Experts of a small language model: width 320.
Below are experts of layer 10 (counted from 0) of a mixture-of-experts language model. Rows are named router (the router's row for the expert) and show model dimensions 120-159. Each number is 128 + 32 x the weight over its row's rms, rounded and kept within 0 to 255.
After each expert's rows: a language model's description of what the expert responds to. This comes from a sample of Wikipedia text that the model never trained on.

# expert 11
router [139 151 103 157 130 170  91  58 151 159  87 155  93 144 105 117 114 131 138  91  85  73 136 151 168 149 123 120 113 157  75 106 196  98 137 180 117 131 113 140]
Syllable fragments inside words, often k, ba, me, ing, ct, in transliterated place names or ordinary words (Astrakhan, Supreme, manufacturing).

# expert 38
router [ 90 122  76 107 131 110  93 120 163 140 108 180  85 167  90 115 128 121  95  98 113 114 143  91 180 203 164 101 124 149 115 112 153 110 157 178 104 131  76 159]
Capital letters inside abbreviations and codes (U-T-C, ECHA, PREPAL), closing parentheses, line breaks, and wa in Hawaii, Owa.

# expert 5
router [ 98 149 117 118 147 140  99 129 183 130 135 141  78 169 105 110  72 204  65 105 126 124 165 117 131 141 156 109  78 124 115 101 162 133 118 142 125 176  72 132]
Colons after field names in infoboxes (Population (2019):, Time zone:), plus nationality adjectives and endings like Indian, German, -ian, and year-range pieces –20.

# expert 51
router [107 163 125  70 163 135  89 155 177 134 103 150 110 155 122 163 121 134 133 119 122  79 151  89 171 144 153  94 110 175  96  95 131 109 107 147 136 173  99 130]
Line breaks, list dashes and == markers that open infobox fields or sections, e.g. before Highest, Personal details, Company type.

# expert 59
router [ 91  82 104 121 144 195 141 128 172 106 115 182 113 175 134 148 115 157 132 100  74 128 159  75 157 133 158 143 100 150  75  93 136 103 121 120 164 165 126 190]
Numbers, scores (–0, –2) and first letters of names inside table cells and sports or election results, e.g. Sweden, Swing, Singapore.

# expert 13
router [ 50 185  91  89 121 128 103 120 180 102  89 158 134 162  97 140 132 137 121  89  77 111 144  93 113 182 164 125  84 178  69 110 197 103 144 160 135 137  67 154]
Conjunctions and prepositions such as and, for, by, plus closing word pieces like il in tail or e-mail.

# expert 41
router [100 138 103  88 132 157  88  75 161 108 108 146  90 156 100 153 116 163 100 119  98  75 187 116 108 159 168 134 126 124 130 112 134 113 104 184 133 165  94 145]
Sentence-ending periods, line breaks, country and city names (Australia, York, Norway), years, and capital S in compounds like OpenStreetMap.

# expert 17
router [126 173 153 104 163 159  76 133 193 132 129 131  78 124  98 129  79 176 121  87 123 107 151 118 135 163 122 113 116 158 102 104 167 111 144 163 144 156 107 152]
Commas between author and year in species citations (Hampson, 1902), and word-initial prefixes like re, co, pro, ex, mo.

# expert 26
router [109 148 111 107 129 141  93 109 132  70 124 194 134 135  84 170 115 133 107  96  98  80 151 120 122 150 174  86  86 153  67 113 164 132 125 148 139 161  79 162]
Middle or ending pieces of split words, especially y, ry, cy, or, er (C-ry-stals, Ivo-ry, s-y-nthesise, Al-cy-one).

# expert 20
router [108 147 126 115 171 149 109 111 146 113 104 148  77 171 113 129 105 138 136 114 126  56 199  96 122 210 148 112 142 152  25  73 133  73 110 189 117 158  97 208]
Word endings forming adjectives or nouns such as -al, -ical, -ial, -ual, -de (med-ical, vis-ual, Tra-de), plus military, political, student, school.

# expert 55
router [131 136  98 106 190 143 110 102 189 105 137 155  98 170 127 141  92 170  93 112 119  76 150  96 151 182 142 105 107 159 125  95 161  98  91 158 123 152  84 172]
Digits in years, dates, times, rankings and Act citations, e.g. 43 & 44 Vict, 2011, #21, with nearby brackets.

# expert 3
router [132 153  87  88 130 164  65 104 162 145 123 168 140 162 118 136 131 197 135  92 124 129 189 110 150 137 147 108 101 113 126 115 174 147  99 163 118 177  97 171]
Second or third pieces early inside longer words and names, plus " of", " a", " A", as in de-mo-cracy, ju-di-ciary, Da-mi-en.

# expert 29
router [108 114 126 151 194 153  98 123 170 107 112 123 112 180 121 134 130 130 133  98 103  80 127  94 152 119 144 140 107 151  46  95 147  72 117 186 157 125 106 185]
Middle and ending pieces like on, al, ve, posed inside words, common in taxoboxes (Mammalia, Aves) and names like Napoleonic, Award.

# expert 57
router [134 156 112 126 141 171  77  97 166 122 145 165 107 130 124 132  64  94 124  86  79  57 181 131 137 138 136 107  90 165  72  99 153 104 123 140 156 161  96 148]
Blank line before a == section heading, plus standings-table column headers like GD and GA, and " Born".

# expert 50
router [109 151 133  77 121 168 103  90 172 110  99 173 109 187 114 157 124 144 114  98  93  59 142 107 172 176 148 104 116 140 117  90 154 132  97 174 156 150  87 146]
Hyphen bullets, pipes and line breaks starting list or table rows, and words like include, including, also, plus ol in wolf.

# expert 44
router [ 98 163 119 109 125 113  85 146 140 124 132 142 130 169 137 139  88 180 130  70 110 104 126 132 124 153 173 144  79 163 107  96 161 114 106 194 108 148  80 135]
Last piece of surnames, place names and taxon names (Theat-er, Mint-z, Prosphil-us, Window-s), plus nouns like country, city, company.

# expert 32
router [125 136  81 115 164 155  87  99 159 120 102 144 124 138 107 154 130 151 158 126 105  85 157 109 156 146 134 127 123 136  86  90 146  92 112 180 132 170  94 206]
Final pieces of proper names in infobox fields and tables (Columb-ia, Coleopter-a, Pad-ma), plus League, Party, India, China and numbers.

# expert 15
router [121 149 101  95 146 136  85 115 137  84 105 140 104 156  74 134 100 161  81  12 117  74 163  89 161 119 196  93  77  99 103  95 152  98 133 164 122 120  88 155]
Opening pieces of words split into parts, such as con, dis, imp, re, fa, and the bare space after "an" before a vowel-initial word.

# expert 47
router [ 84 151 130 117 131 129 110 132 193 141 126 170  75 151  87 169 107 133 119 104  38  86 178 112 181 160 147 146 106 146  57  76 134 128 106 200 126 107  80 171]
Closing braces and pieces in math or unit markup, ISBN starting digits, w in www, and word endings like stone, port.

# expert 63
router [ 95 155 142 131 136 153  80  96 174  72 144 131 104 154  71 171 154 168 124  61  84 125 202 123 152 153 149 141 118 110 119 116 143 110  99 187 135 134 110 115]
Middle and final pieces of names and words, such as t in Magritte/Smart, in in Painter, plus " of", " president", " public".

# expert 7
router [123 163 104 108 119 191 119 106 179  73  95 134  77 132 107 146 116 178 147  52 125 127 146 148 138 168 145 108  94 114  87 101 146  81  97 178 131 136  74 155]
Middle pieces of long Latinate words right after a prefix, e.g. p in accomplish, é in Académie/née, ress in addressed.

# expert 28
router [133 151 120  73 140 153 111 115 169 112 115 170  91 159 117 162 115 171 137  99 124  79 194 109 144 147 148  86 114 127  87  93 146 121  88 144 107 131  92 197]
Numerals and number-preceding spaces in tables, scores, coordinates and dates, such as 27 in coordinates, W 83–60, Set 1.

# expert 4
router [ 84 140  89  89 143 154 125  84 157 124 131 136 109 201  98 174 107 145 170  26 126  82 158 106 196 176 174 129  97 161  83 142 133  90  84 166 166 120  91 160]
Short word-initial pieces and their second pieces, like mi-d-dle, Bu-il-t, proba-b-ly, plus pronouns and modals such as he, can, would.

# expert 1
router [108 132  92 106 196 180 108 118 135 101 105 136  49 163  90 136  76 146 102  83 129 109 153 107 167 161 148 121 116 148  95 119 164  88 115 158 118 132  90 162]
First syllable or piece of a proper name, mostly surnames and places, e.g. Go in Godfrey, Ho in Hotspur, Ba in Babylon.

# expert 30
router [143 154  78  91 149 137  91  82 131 137 104 140  57 159 110 173 104 154 109 112 120 130 142 138 144 170 139 103 120 171 110  89 128  76 103 200  91 119  63 171]
Middle syllables inside words and surnames, such as holiday, Sullivan, veterans, handcrafted, cuisine, plus words like back, open, had.